python train.py --d_model=320 --activation="swiglu" --balance_loss=0.00964 --balance_bias=false --router_bias=true --init_std_router=0.00665 --lr_router=0.000607 --norm_eps=1e-07 --lr=0.00436 --beta1=0.95 --batch_tokens=[32768, 65536] --steps=6878 --dataset="wikipedia_en"
Below are experts of layer 2 (counted from 0) of a mixture-of-experts language model. Rows are named router (the router's row for the expert), gate (a neuron's input weights, with its number), up (a neuron's input weights, with its number) and show model dimensions 240-319. Each number is 500 + 50 x the weight over its row's rms, rounded and kept within 0 to 999. Numbers have three digits each.
Before each expert's rows: a language model's description of what the expert responds to. This comes from a sample of Wikipedia text that the model never trained on.

# expert 19
Description: First-name starts and early pieces of foreign names after a capital letter, such as Hals, Kings, Ozzie, Los, Hong.
router:506532527510535347485455493531539375517596452560399507502451500481482448444528507543536456536559506463467507414499407560533447447506475507539501440527466505463455409500452463464506484523462451507470565476519488475524423473530469505459414576
gate0:500538489573556528497443505529514465499528499508395537486488439504615509472481490534507514561430433399564434554475605464551497414567483481565557519460510523439517537543497528499546454560568488514516422415513487477522450552487459504518357549
up0:544555481572570511475461551596533456492541549473483593474473446469582477485528464524511521612506404478552429478522578454529461422505472531572597534445518578464485561568464485483598428575524495491545478396542476464539426521483429469574374581
gate1:457524443511477409399397565539497575411413469433633551442474501489648512579419488539494610466521537520549549518506520534614475495537418438450472496562493552526498582547479589536448490493406587528434495501428438572430485517496431501406557503
up1:572519447586432398331518572485520544385442554438583512455523557519655494521398475581550539496584507510537567508529449473626533488475439437383423488514484544519534637562585528541446529513500538513462476536416416522423569565520422531468540533
gate2:560596533459608530493548553533466531497493412482402546504516512516499519466475503445501343656490560528502466418497435504448560575489479559569606510493500516475440536526519584564513446522546503463516501474534523574505490570465569488487516505
up2:591615640487567509454552566416497531493475368473507507567532544534467501522544564473492401602499509580388519491498512501435498595504445541515502469469476502465467503500495453472466446488542532430467428414523438531518506572461520440507491485
gate3:512506508428487461558548547471518472484435420419495476539507494552482452467457518510433555433562498446548382420533504451488535520466464501486538491442471503427461538564492473437442489540470512517547522506582538544559474487506544536509451579
up3:487510514612481569431439495545457554499578561521477453470463471503514563558565500550529368561452499618539585569464505543507496485503510455540491472530492496506550484405562522591583497479469507467400478453442485510445526490528518456498563454
gate4:598487533461449517551461500555507519494411402521453533474488528520456497600377521486556567604514498522528490443515489509474499482490588536472525467504517501470501652476494474554504510543447518471477485494525505456468452525539485444592498469
up4:531497489528472504466550497524495417524539436478557476543551534423513482489426379488591433608564517578528414497481435543500432528488559448494484521486537498530506631489481464465399481436527489424436513429547489489541496507461585405519477455
gate5:508433452544454498485518499516514472552483367525552431532442482506507494459452548486488450484575468498442473496435419444497515515490521520450484441508424532481526478534501519474491572456474488591469354508441510438440486492532429480549445470
up5:498444469536452517486499513528505452557457426547561438487460493503483490420464526513511401469541459499436473523451461469488522535479504539398495453512405516473492513502491514466524527403499501567416410496451475463430506509567422499548481526

# expert 16
Description: Final word pieces of personal and place names, such as -o, -a, -ford, -ington, -burg, as in Sousa, Fajardo.
router:594490556550521364486469396522547431511491425527508490551461507424476469436594438521506515569556551481496539489530452565508487431530489519546445469560541478441487376530454460412509513504479520467580528469467520535436449493504518511530461520
gate0:549435528436452522494530476480572485550473439498483503582424493512466509463519455568470560399530394484603462514490452489487538520522486502552485549500550506467454419546427520462435500633463545528482505461514550417483392486480422502491494524
up0:466550476551521502516475526534436498469499565517509472411576515492544493541497557445508445574496583529370578509506530511503478502474552520436502447513465498551536558438553462534592502356535470495517499523516438559517630512512587510480500481
gate1:552503447529465508437486533489484527497475477396518496483465512504533502471471410533569521527505581561437524400569467549379587536503561568523512569610491404601493410548549385509482469536450470464526525510414529588514480474492583483503501445
up1:453478568469552490547540461521554451497512544581500500499533491493467472542545607448418452500543401469578478605409590433605426461498484432492465430403519601388493593454454616510514535444551495525461474480587462420457529547506399524531525545
gate2:542476494485448564443593442396488464441587530470602544463502531553510615509443617566501522426524469499527530454489533509487598457475480504425405486502487516560520621469515410569566519478518486527437450442413478433545459473514486564535521478
up2:436592447503567476469476536551532532627459479527419538519532462484459488431566457480526476587530502488472442470504475540480471475555517441572523511509476473429515468481514583430487481496511485468505584599533569586524496453468486416437517441
gate3:462490513525545409558524523578513651489537542533520518500479505402490466531552430473523514489470524563487471557516452482440475490465558495451562546464591461661548423545489465513533579623527469462547481513525506528548517493471643477566457458
up3:517511443508475576501454473422461406514410414482550534528464471609502527479469542467479543444562443467442531528482501519565494463522497524547494420615480519438454576460524524549482477460407482483445520424441496511429483467516408473446517551
gate4:449601475390528553489504514406484530556562391449522385529583465507457481456492592554536508474507530510576476528534412410500515461464509419492433494541430507438588550438545533546475518582542540565579483592505504510552520528490455508437495530
up4:470500489422459503492506529517544489550652473392545374526596446498475449459444550534515515463483544477538489497490426488494507409469484466485351478493439511514570565464600472548489551528451531633565428601574525589512442480496496542492448512
gate5:570525462418538441450455488487498420490560450460575511553541474517410448584463417493455514508508506442504437577411471616414408481472513554504466449540485411576527504466516522467431499552527627603476390440501475502508469546519551475556435514
up5:522651409497575387470459500524463436440560437474554521556514524578392529518410432451504484515547504442543409577497362578444424472535474502526562388594518457556510507508519493461411434575432487500413496490493498505463453598533537508463467554

# expert 0
Description: Word-final suffixes like -ed, -ated, -ical, -able; compass letters E/W closing coordinates; Preceded/Succeeded in office boxes; digits in number lists.
router:474572577523539508494424500482538489514537566457529599583450505436550471500520432510441541547457569439479494515561519518549527520424491439492449511557557488478448478498475530448490470504463465558572506442365506526473479480504439462587459553
gate0:436492514521465595574550461506535515553496518436449470511440469476446475462574494526529444483453496554455450529484481506495522528583521501403420578464448517511633493513520545554417562439548438385484533393507444543443485466538510509499504512
up0:431507540516490570597535486497513481509505543420465460503435460454485486449584515514507431491432514585453484508504495521492547532618474517442444611439398551491620507506511582605457542495519429357488556464510466526495521434569467470500504465
gate1:460689476528530628416487505519529480488465481431487385439501444507457587512503599590504518512567563467456519503502590473496443495446472492497402589552411544561535481477498505580534441499469540443519523467476470448508390481487562509463504504
up1:475689533467525614451538494523530494469526450475487358441524464508483578535532607572520509531583533497445536542491591471476430519443482513503415595548380606504502470484503465588509476479455530431496533478504449471487452453478531514468520536
gate2:602430541416523548469455443420551552444497583593562459527417529501534520506337485474465616533369581439434489434453517473463533413551498505481495591400434449513401475558538447443499558524555467521470553457556502470465564552497440414493472519
up2:436464511523487474543439635479458465494567527420455542527548528466453509522562439515464401453615552505530428431414507579517488487436486447553516461589455542571538487447491448523447514496556509448478511443457554612488569482501525589519468605
gate3:460469515550536507548540508533527451533456434580521547500471467558521490519477510496596558451393480443387374476451547590529514499525431488493471497498523525606564460491502481518477467527578517420432434532393571492463452567545502591519455519
up3:394536463475538438547543486523487494615498472654469577540487451514416492482516474526534584489358560507475461506445590583508491566478443575564482483497541512558593545523530524481511533522560492512473456601390531469504433508481517618486502583
gate4:514462506330448498484497449466497427579451504541522550494484459525450538638495463511499613531560462460426490427464563508501536502513464493547482435552481531538438474512501540464452464460488417548543439538505549456429538505481462504536569506
up4:509491558445513543470529491508477432495465584535530509494438489537403484572523480530540602521575488528357516334468520552499518504527477555512465487590540540533460518550458474544451499443431492509468446633519485517491456504481485582491519513
gate5:472571535544469631522474482455491499491383437603437567485482463574521456521359508557647509516465496546513465436481456421501507473521497484443520464449506484515483496501487527453455534529486555516518494497493446306489434444454515472519587427
up5:474593619484439610517553442538531434502441438574494550523527435599532472396368561480434546565492469488541451452469504517487453537550462514544566502534422550504490488496536461479455429542506533513553549525524503399515560412494547479506513509

# expert 7
Description: Adjectives and modifiers right after "the" or "a", such as new, early, former, ancient, British, northern; also the "/" in coordinates.
router:497556593447542444451490504452474464495555446480392494645467529460517475466513423603517486516473576449489533528546505467606482489488401437566489495458489472506439499471510509519493564577532494525523532498447506541479470487545527467518434486
gate0:519598464579503525604502441382496486486557517559562491425502515515468453440422476432448561484528495564507475527465506427517532552485542489590551530397490544545497508606570466462504368483430574494466544562483569382571481593507397466555383505
up0:476553447611508543573443395509491500505597472567552544493495552468483463412407523394445565533466476526478437546544484487512503518546550500593550521465527475529456600565504455471452457481467515452470529548489586390597506613505422480473464575
gate1:517565479478505539479455500515448521529513544437533500550504558509433491531518467583574460493460494462487497490523441506616451540421461531601523496479502484522576512460489505583486485598527570461568659500491484636555471478543452411628428496
up1:471443541564469454516538481432570513447504423557471503473484440513557465479460521393442573530502488508522529522486555529410554474602507485493493498519524523480391460562538502425492503436519435526414372466482488381430506538524480580404567514
gate2:474573541459410525472509467449521446446520639484459505546508512423534430446519608560475438515530446465494370623544443391566449495550523538483504534547569470472479521500543550505518431472515552527537513472592514516505466550480510457513536540
up2:535443492549582443519497505539513528587491363514565475467492502584458541531478398470507564491452581496475592365423569597446539516430499468514498476471483552536502488507443460516492531513507475475467470514379496486489547451477497558496468485
gate3:463563458526501546541499577531456458645598510471517488531491461540459427519508506504521517468454468510470520502464529553538436413544536506519522511487488475481613539464498522483567570480425497526444507591513567413400489499463465565531607483
up3:471557459526508554557441618535477484593503472498525501534476513517484432488524458515506546472456493536474534413429542503544460393566506528506507524476551484502588601454465511506554563499460516534508534509537589434389505504465474543531568490
gate4:542504502576477500506500471492533482561426508500539462540410562547529489562411494619587586569523567500504471505502549626465443464546546506529516534454501464491468541455583496465413434550471502456484446584545490419528602503496540547454507512
up4:593500506548464528553440487547485512415500519461494541393599476454561492477504505443356473423502487467502502465528542416523538487481446521525507487538555600485439486497394487597500553466477489560575539428512468455529472473513436498540479520
gate5:541522507569529547554479524641500515449504505452470460379399450516455520530585516446569559532517441498475444502514552493523546486555436514473445529522467472445519531484514464485481463480534502507544458412532505552450558579507496485494437461
up5:510464518540489549607499541598477506433503426475471512370411452452469564547581520444590564529523439457488428529507540445541534460512466528461424545527497453442423539483468465497492505492546516519537493416549510598429548585461473443532505443

# expert 17
Description: Pipes, superscript openers and label words in infoboxes and tables, especially "UTC" after "Time zone:", plus War, Radio, daughter.
router:525550600573519449528486515498535457501518542518485614584514495450524471484532402565532527538519476429582554494557461485522455496452446412549465428517492493447463474477496486450527507531439441461575507435411557511472513456493542470550549523
gate0:548468563402448470470447567493435655491474520458447557485496445511451535479493499466468523492551532506512587556543546426491442420497432535489503452544456431626472453488442480526460525475542464517414441514527493413533543533515468499448459470
up0:471493439626553519488512481503615452441511438553551495520520589498574478490588478465486477495498469491480498504440499540495439579530570466522440555503618535426492522421538481449468462500513506470573550466462525591482476492578556541538536501
gate1:519479439462519379512462519509471478483480524561466507469556458547453524423508591523587443487477512564609487465497520517524424453451512539498552515582473431475507513557589469510495429509444458470455540591469466457558427432559525447488537367
up1:470462469454446403531439491509543473511481492537474521517529491544418581438519571489584429517510497504564482464490520539470408419437523510437518555570500416452501523594640420562493476436448381459455501586487506489542429446566545468495443365
gate2:585556423497450583510437464462479429524483457499510513493485478499428476417468476455531457520467544501412428502530496463488515448616494510484478424487539564439390533506529461560493473539495581434523489321564455395419479459554572501570529570
up2:526484501488528493536565490461489386472429420507568516507424466432430480408386509521515506527525528484467432475575504452471460537598437524479492462477507627437442495489569516430542517527512470469507558321549457476579521484613563506552453492
gate3:473624469503490502500470531451427569486589541455452584614460540438474401485499497498533571474423581565455428576435414518490478557514532539539582404450546545522533521441511521538539400503480567532523477434446487532428448574564528524462469505
up3:497423549493606525494564454609482501529508472529537450347525490501529575566552541464506476523538439512519629471607511467557557506514488422432453542578433471525434567539487468521467484540551450475477476529566522508506494488509502547455473567
gate4:500540421532468546545470513503403480529564506522424453430549455549368502446485599494490526485475541509505524409510530537488458433461481498440386479494512431514489492561459534496530488413528546445454486461547482587491578507493479538546542569
up4:481539474536442513589494517489452447542533452416462505466501454412422468518449356525439616551483490536494471569569530456501482435544522438566507539556470485490519625554512483623534483540529514467452537508492491568475516504446519574517402501
gate5:491379393531483487476446532453541494539534488604359486472460407556529596514524400537490525599471476568502523490475527553477460403529501464525513456504482603459444483512486392531504485418498558520510483463513449362586580453591551547463488591
up5:526618543556539487571452440533443494453578546407561509551518567479449546487515497503465480551471449395523369508416529424492490472480490507558531424463550546439444432474506542494538571487454502436559527435484537515504541524568483555481511431

# expert 23
Description: First pieces of split words after hyphens, brackets or quotes, often em/com/cons/res, e.g. "non-emergency", "self-employed", "émigré", "(Conservative".
router:562573548457534465495559494469482492506514544569513522508441533450462437448522526512447500549511575472485475459559394530540468398492433476490503436440523487501444445485530462478578532549457430571492541454480524520526444474498514457499460581
gate0:600577484452512433608441495512677492536368494485554546556599536470474420563529509384581467484548461420548524463507564522506487519571471455433439579516550486470574468447569482535595485444495481406506516435494539467505589530496512491535441361
up0:557524467477518413564526495514626475569354488478585531556546487473517468527529549491589485472509444414606546407485554497511490569565485430430457562447545505477551509452588478538521478393469475434503489481472549526576572569460484493560457391
gate1:496569486559552524489468449568569504542417609596507455570477510447550434523515444429399519526528489506500497629489539513480536433545531466443389543537473525543487453540512598541511462509495571467536449473509528495570554410479474391428497435
up1:500566479546518508535454441524540509575414615583522444577516515435529455537569472437464537499564439517499473582493541451478502403531519447441433548511497531531421491522497575557482491506527570505536512461515541442576552438457442399410453441
gate2:552474517649537446557452452416477502603480499448453518498483479503469529541484514520475497491497610551505453424446601461398564523522537556404448454435408576507499531454561560498439495478573523467453417436501530462503482493476506521432575516
up2:550469559673522453573472454437492505596493487465439524502448473505484530527440504543484517537514593545514445399488577464417574502504576561425456437432417590490556525456566554502433495447573530457427397430529542478535476478482490507423582501
gate3:485477484499509467483552537478422465522518527611470466457513505461484543498483426453435474514441531489593446475576574491538517554466447448418502489530571438521465484655595503497530536493536489472558586482452543370533555495507374480506410422
up3:522488491501518497506415465506541538478463471358520544572510491509517471472539570560579551508576461482394540522464406492450475441568547547584517490487407568480541522374390489501504433509435530509478433519544462579484422546496586539472601591
gate4:505541511465487628475469454427503499448543470514603433453458471614492455606586494543467518492487432363481458475491494539595473486493497520434552470439502423447543521574472491474478555461496458563484504573566487520390517547491442463562475645
up4:512520563492487612478513463424517487490545479510604433417431511607461440575594483522441506474483434407533457468507506544572488496467531531429533503462503416472527552554490515463474526492509437549502509599557471507412573544507431480558458628
gate5:479549479493401581447422453476483447434386440468550470465493491551496496556552531535539391483487453566552471525490565473477481499511436507444466462542515537566462510540523472518403478376492498485441555508435457587582606485533519481483473464
up5:454472446446542442565517480542535547580506517475508471482505560511451584562484489481505485455478519577417486502546462419489595454468562492517472463510524502472470524388427520565511527579495413545532404397431518433460468558501467466448478444

# expert 29
Description: Nouns and noun suffixes after the, a or his, usually followed by of, e.g. years, season, career, "availability", "prevalence", "Chart history".
router:515515612466498489413467501405550500579591515559455557526493527414482409477556438576553501501467488446500579561556487469573550485427460477511470386527489424474511501480529512497475470516420507477554529484504564518470506464535575431542512553
gate25:475388544573494444521496528467465492496555501504394484537482523521473492392478639555501532430514539431565457468494521512475425492490469506539505572463416451411548517528497556479435500501525529636439475563528485476540373566448453512465568472
up25:546595438463525534472460460509531473485500568485557506524502437479574496537490421476550473564593512560429563492516482599551589495489505462463467465583472511526450527471494497510539486537465376372535492430501527540570613433519537490557460441
gate26:485494478592435504444501575475491446499427527425472493509534483507479531457451510425478532479405420495464392496504531459478560520517605451503521450490585418538452431515469403517514490475508574545451387481473440429433521487467462443563416544
up26:439498529456565480565515394649451525554544478632472559425529520547546488573568479549454488567581530483479626484540483481562505507454420553486474504634458494502492572452444461528508486489532469518530550502504495498550489538571536443530583514
gate27:572495516512437525525573540545456529516428548524574417499468503556448461501437513449501512565482482438502426345521443557465512585511534551458449526488440559491439507397551525515480530462519486538545503469584640498432597521548426545523425401
up27:414539502506569411520468523483574516430529562504482566522489531465476475520490515554603531553466460505462524493551498491604547400491462472537496553469522408561544486511377479502504470524505475537510459531512453535462589494495480554409523531
gate28:438350614500487492546549463412542430469460438469554523490582473469599451493495557500526530470512560457398483521444588614547525408548436512563584487602442521523519541524363499534474528536506454535594472448432445450497395528349499519511367407
up28:483538576546510503560512472456468471530600470502512531549508474389609476474468466575475506467542434459509492576541521571479500431481473445540607466616489497576476534547406548486475578460521454531590487398495523486480529559445504427492456436
gate29:494511472441526510486478515473531492489513486396438498566484481512489437520572516480388542531482519596488377460456578541484444571544517504520485455518494424467520531460507481604535532505547448519441523550523454512479583492415441470427471501
up29:537487538489451382499524487499518464510476422479430478482509523460560438491440481437525477437509504643584479457438546493465439571482549553497424494565488451446479482486450472582491598522542505454505453607476422501454556470431510483553555616
gate30:561521596477532459529465591571466532514548525512504527452530531580531475478401474480464406502540480547444488492454485567534506459471465489405543587527468473447546557564553354482444510484477448523474625453530527556560542547492534549547464507
up30:472504457554482565446431485473460450566515469507541475560477487438485535470599551454490605507519492376440589538520542460427517490557461516583471331454562463530527454419466632537518492493503567489521474541409496431441491476446522454450542479

# expert 3
Description: Units and symbols right after numbers (%, km, °, ′, ft), closing parentheses after dates or ISBNs, and compass words like East, Central.
router:568535553420468461472494476468460510531502474480421486553464501498494481481525481610528475545539492496490569423575520504524521501467434534516453391467544407421499466508507506485486525552396408502497542489455520568392496487598560430545430537
gate0:502502507486526485454478414467539491450557477604426463555561389504537557559594462489573527457538500509471551607498432457522437439448458506447454447467522424510466455537493536497574483435562565550527522535386463468497521588563428472499488561
up0:458550536493501480507529470535542565557492502562414446539538343504549542531609513505548506460502486523435499546536462423470458337435456471467495443489518442434499437525540555493497490436542573501539497529383462473502556489505472449479486555
gate1:606498589528494493538487536552525513439474470445480458511568552538471355477538510578446530505512503470546405464489467481438545569476445563502554530433544500536600556516459546486508512493475390475454558437500468419395497483426511498543507569
up1:383501370449568534457499476442508464590498515570517569505478430442527611513484507450520534463487523519471590574527524541560467453537552440505463487555486495440436421502513448507496453512517581541519468563535608554615521513562502501456493460
gate2:498431512415489528472512495476571444522533574455503532440533462516570457504496517484523507538556503479524383508596495490484472582502534546562436437503559571487516466577483569498505491428461408559595473548454497481476571466518444450471452500
up2:462540559499468449519596465509456501509459488499508475584505555516550578507595479507547472465587454512372509538373503479534449439538468422450524554452452447529485535520488417514498575481597497460503436507609510566560426465510493544514514590
gate3:449398475437457455506468404520517518504490469549405496484412432507443475480489518506559551574494542464494474472513515482511588441565538491418479485518502458513523468503473451542527470505500376546537562545515555465439486467519502494502583594
up3:551575555535510527513493586474531489534551552431573497530594532501547548498510465458416428410556436514518515531470417528496458526429432512547498530506451496420500520499478560426439543459498618463487431471501457559571485506509533530556407441
gate4:438520506571471453534495574463487542497585501587492489496565472594583559543391585510438520533495493507443504503505495520552463514474475518464490524472571504419473416649515462496532536490479431481555421501482515582423493530479464453563488600
up4:448466470586489469552500549486526558517594509608458465482559473581567548580372543546428531542493476520436540528466480535522474514487453532479492490464557510412494457646567468530505536506486432514550448480469497559462504541445434451518495641
gate5:425565486398530537521400456421507521556538429495511456447506554566449519521411581532543584391607597537508538553477513499388427510521443484468512504509577555587445517454505493503518488454542545501510454361561504481495542494510498482442456470
up5:502428531518562469505577552593541536473487571512466570546464433444481486471556584419449438623390440510549490424531500441509436581526555479649481488492468462364451425549526576481447458492490446558474405538498491524453455516449567484502491487

# expert 20
Description: Lowercase first pieces of split words right after articles or adjectives, e.g. "kn" in knight, "pl" in plains, "s" in sclerosis.
router:599500617543504467455520500531507507524535502514502631542472541441493494478497446568462483494463489506520577476571477616630565507428480453498497449501494479472426491430555509450533501534455443504514524467471529631502452437553557530503468534
gate6:544487542508453455352460449458544483513433383510444540462594506548549541466536515508457488457553569466497461461466522488445501645401520438490519502359509503514564482462466488519512457435502511454476464530568506433455582519507445507488531449
up6:491581471540454506553408503564357549548548593456533509545424445479444499432463446526515457517527518522493514548514494508545484470458485462528531507520534526469470536521455439482516526588444501508550531474479532561533457373592487473506482542
gate7:424442512520515505445410370486519435531426532557392531487474526548573551511468566506472460457561472627455523457563491528472479621524503604495524494508418585488458548469479492524492477563498455490519513510521534543571518439507527492448519563
up7:537536473530528475574520589544511577488558476480551484500538447427476444473524433513537577532470501410536509553503494426559553395474466438478444525464534421551536431502570511453519550415505529474521487463515466404456499521455444538508467443
gate8:482555445435518509442542514537488519466412485569544598541512581582480461464469508448526536545432429522455479500566463633558515529497459564411409491548512459501442502579621488527533532484403443522459572520445515517466553420455456572526489496
up8:492602419413493517451516536532477481437405501578535544512459586611519478499455513449506549498419441535419462548611461630577517487514432603424473533563493470519479505567586508536528525486423434517440579526456496525469502424446482552501491500
gate9:572581564422427504480567499468518465509484509434441400497525484433472478502444530480496543443491430447435411573536457472521588485475562526500548495497591440519426450445550498539460513513476550541530528528501447531555414524512485561494484609
up9:437424427552589503528442494525469495459517528546563571505469559541569542514558474519501489598513544550576573407483575508525408535494485472478470495494484577499579537540452492474583473449567485441494465457488546449477581506466486407529525370
gate10:438522540565436452516510518542531463541482540564583498538487444531542498453482434422513475453490516494453494533479414516514537534521531524407473534514473532476437479537439518497483387437507482472554461465585381458425550541548536542347547544
up10:447515525577404527576525480518492486594466558572558508536479498519546462500534443416503449491463494513481465474512437547483506504526486512424479486481458534459485485481387502465494444436526474454535521493501420496480553547553538539451532488
gate11:582480496535511450453527532528486478582506461463493514475481557492546514438463422491485447484422531501511469468409509517392423566553556545394502585486528565419500571558501556517538429558441503497480402513557432539457479535394457503488464606
up11:418532515487512564548494468473523514432501546538530477532517448511423485539523558497535561491571485518477537523642490532591563441479441470598473422519485437585483450458495473446451601475559538481518576500455588458546515476606517528522544390

# expert 1
Description: Numbers and digit pieces in tables, scores, lists and dates, often after a pipe or dash, such as 3, 18, 46.
router:505528508579552459473438392510525381559532448489425585579474544459473458425533436557478535554501576452464638509509494532513488490513459521529485377430469496556512424516503484454588513496474413473491537468474519491445523478483501500587518503
gate25:529547495408504539462536457571489496566511441590475498534508514563496413600486545450452430542452495513453550595562478504493640491505566504491496445506536576457492488522544537496435521575428434417460523510508492396450546548599450569492504504
up25:563541501499433436557487519577517552506449463630414464348424534484672529510596473516524524492504513514450446502460494560530543388481570447457530507506480521482524491468575513496526463453540521475593513504431498448510442485493502467449522503
gate26:517446573546442442603505498546521535554476388482478504352470412508455537545449531484484533529482506467554493532545494473475557419461424525463498536514495549515526497537494516444477579518560466603555508431567384498437476527556513579404460518
up26:475495535539435388624419486563538583524444403454508443351461403502457480568451519532488537470543506453544449521570462469407561495421446525501579522504448525518480522505476490510504568484544448574515480465527404495473479566507527515408353483
gate27:501465455500515546522503441542483479515616479519476552501506426496501450519470624458392557499465524465462507550544475439510488472520535471492588505581490531512414441505491494518421482411523435469529594514481584472423508528499513496442463492
up27:510483520512520604518502489529485442545590473488528540501497466497479450545435637462428487519462498464438543539596492487535510458543469435486549564514507521540430455499529492487449510384462441454503622510490532478399496529535515585450392464
gate28:523490448498426470485524466435477493492498513517490453569490482471404482533462532489482520494515511543451470551568526498470542465555594437376444465548492537455493503517445542502526544535579433499636471459466469493450502469595527513551488535
up28:545566455549463419502533481473485452510539507484509505522469496491416456506447461486448569520538510495480505521504508507466528446561560450400450452528453552523493509507422563562500532532609495538611482411454496485471477484523535502534509495
gate29:516446427430476471557457473478517535476481553633543587439472460475420421421460501416508512511523494455480529496545551520471460453484531468483482603461473566494483512498503505534544529562427476490458435559482514524477384493482470531419537521
up29:408519424495471490496376485461479549488476425586569480442552490478445485495487531403534585447473419454456529466599522513485510569484491416510525681444445552526519516472540447471551513521407475534419495487388456415476401506531467572510499577
gate30:490441581411476506551516478472486534486553488594561496453453491557502543523564581459505437460585538530480519431406509465511552406513613540426495478531529575491509458451439524556512527535437510464548559454503525546559437553501503571549430406
up30:461479438460539465557518485459543554479518455355455411553575482479585467503515505511445534645476610484475444490473518447477531558518486500521471400556379515616439583548426534552438440464450496614502445535470507501486531516511479428571524543

# expert 26
Description: Abbreviations like Jr, Mr and the S of U.S., plus lone numbers, capitals and empty cells after pipes in lists and tables.
router:540481518543485431537499443535561487521499417490455588518488584443422503491538439622481499497551475475556551484528499480568575508476440393558449416530536451486505454453508475444543451563476491496538515464471528585448481445505593399550481507
gate6:541486488412516468537468480482534490550542569522451484538528481458510543575534570498467526594439578499554445550546607461472558443561529468441533462456507482468371573467546511469575438521536489450488518535567522530525549562512416529520457505
up6:436478469381423458538516489502562562516478525507487480511597529475494514642540567570583636491426563509513472490533574479486538469553480477454512479457541502455463560437459516515533469526427511468441422521611515510543506595522485519489451521
gate7:516458472468478474513462499444551492440549500413598409502498513435459538492507518561537521464493386479417493550455435491493496414645572433469529570452498548541510565455545483528571540510505415563528459459505478513474558444582415553509470525
up7:554570532523497502496515503543472536567459495597433567473469483565512451509510486461441503555523604473552515492518600529523488493353427568553397439568512492440509472495496530463411455462467591410474592509518488520512491521433571507477498496
gate8:536534395452494481443483411426463508518569476480440472430479614464435428477404445580521501511387504504447512453609489553439510642458457559436429497508601487519529516549543502511520489430450410435539423452490524561505517515438418431544440527
up8:510562373423506463466480425416443530489541464544418467429464578504454436514430479534494540477396533497430481430599476520425555593462480578449474483487545459498545557600521520513510479426465357471502418475491474520501463512424421454515440518
gate9:444466582466423618562413426531554397517595437518422372539481595453463519523517480584571458512493540499429508547566545441558515429554496586477441465500455513492555481447509440465460567468485507502460460529526533595475527584512489472496398442
up9:575538523553544454490580468427415517442444519514494535442581430559488485519578515493457468450494495476626561445501463515487509488445537445540535566431585541562467460538470564518515478498439490504521523561430471451583481434558494581519547576
gate10:522471471535469542568495465507540568514502454512514464441524449561534462473575405428467459551485518529494529479482467511507425524394563395578540477499428591435589579479497544555483567536510603523499524502586438552547464443450441505447496510
up10:520579536444476381395461492471520556510490509497484508640564563510452499535415560571544613518508531623493514470518496478572587483604435579462432477528547446517416461537505529430542460519480457453530466490478464422407524586557549514555491536
gate11:431524445503446613489444453458465456460554457456511430502552558483507529533479385480548570554478537479467528501568594479508511508565581447575537450486509450535429579517463518538532490532596481532499585479478461458450503538535471435532476512
up11:569541531548500521528462390517541592447507522460446372473529518555483608607461439551590524558503498517500535615553600548566519483538590429514504533428477472476568584561510515511461498571553552570538505539533568467551397563446474484517507488

# expert 9
Description: Forms of be and have (was, is, were, been, being) plus following articles, number words and adverbs like also, later.
router:495569520562497510414517495449540463516505440455427590545472614482509425510520467502505450581480581443578601538512457488529531505465440453610461500481510422457507454509515502476537489528423515483505549487527582500431487522583576527512489532
gate0:533438532488474557505474437503453481463486355529530522421481437461524403488484587482502423513475478471481491453518476590490543553531500453514548457467477416543515514471447539456508501431461569492414429437393537480403390560465472427492517535
up0:600499517493471540508480481462414501509594397523592521429496439490522434496493533495546487557414394501497475395548443547461541532476546467521524496435426481546551563501486556467546476460471572505388434371434555502433426547452506431493460496
gate1:497539556481546528629500484515496475499548491588541429480452520578430575496500520510509514489522409525502502411490515465462446534472574492480498515474550629556541583422480526422381473516535585469553571415474518488531455516485488544462498519
up1:498464539528502526622519531421514424501580466631546436489410504583458566508582532464592446484527531510515537403509490530545464575454545517532450474456492560469551497446483510440346511526500533418507584483455454527582484589547493485505469562
gate2:472507526501565477427434490405574480488511506552524569544493397500477596543515557454542468468506464530545470420535402469545501569466477495535492505528526466513527519421444468484603472431503497485409537523558540430426439553525513478505496550
up2:487510492475587468421433517457568469506531524504541579531488442490508587546524585440514445459541473541546444416539375438541488537464475512580509483514508438503499510444447470489584464437511477493431541492541529406431441525540527488490531550
gate3:388470489535480614454500477490525457445402494510596432522445477543543564532423565521433466533419569491474520485585511457521496453475484455488520488570497509470425617485543517574466484452465495552503480599486544508467486409411499510504610528
up3:414551448536394585494491444486531469453496496565575479513468443528511510542461528509396456473496529539430429470549502474503523491487479382468459525487491542488460567500564475672440527484446432529530450624504495542456498442426418500508528560
gate4:574581469519462474521488530559472491440525520504550508494549426474456468459475522512483476500462517476586445459527532526479496555480547566490512644490494493565522492480411592496549453607498507526509511516509463517356490490426491364549477560
up4:558538468569450523503477548503479478466522493495549506502589422481473421488499575524510455490522538473598440388531502523450480532495574595447517612466495461515553423460397589472604448593500529513492551547502436470411487479425469428518478535
gate5:581537471604479510444523474400445461392545386561463506483435536487582491553480479522578567531495517537438436584498471550473487437437478435531513431506564564507482545530515607510506457507474544543479498492428548457587442567594483467517510501
up5:455526519524555487502518543507541466473496463468534464434463579573432476468605521448539432585554486457530529432448517433506468566484463517476541502495509526527482386571529499451534510443449442422539445499457492431478466397478474479412489515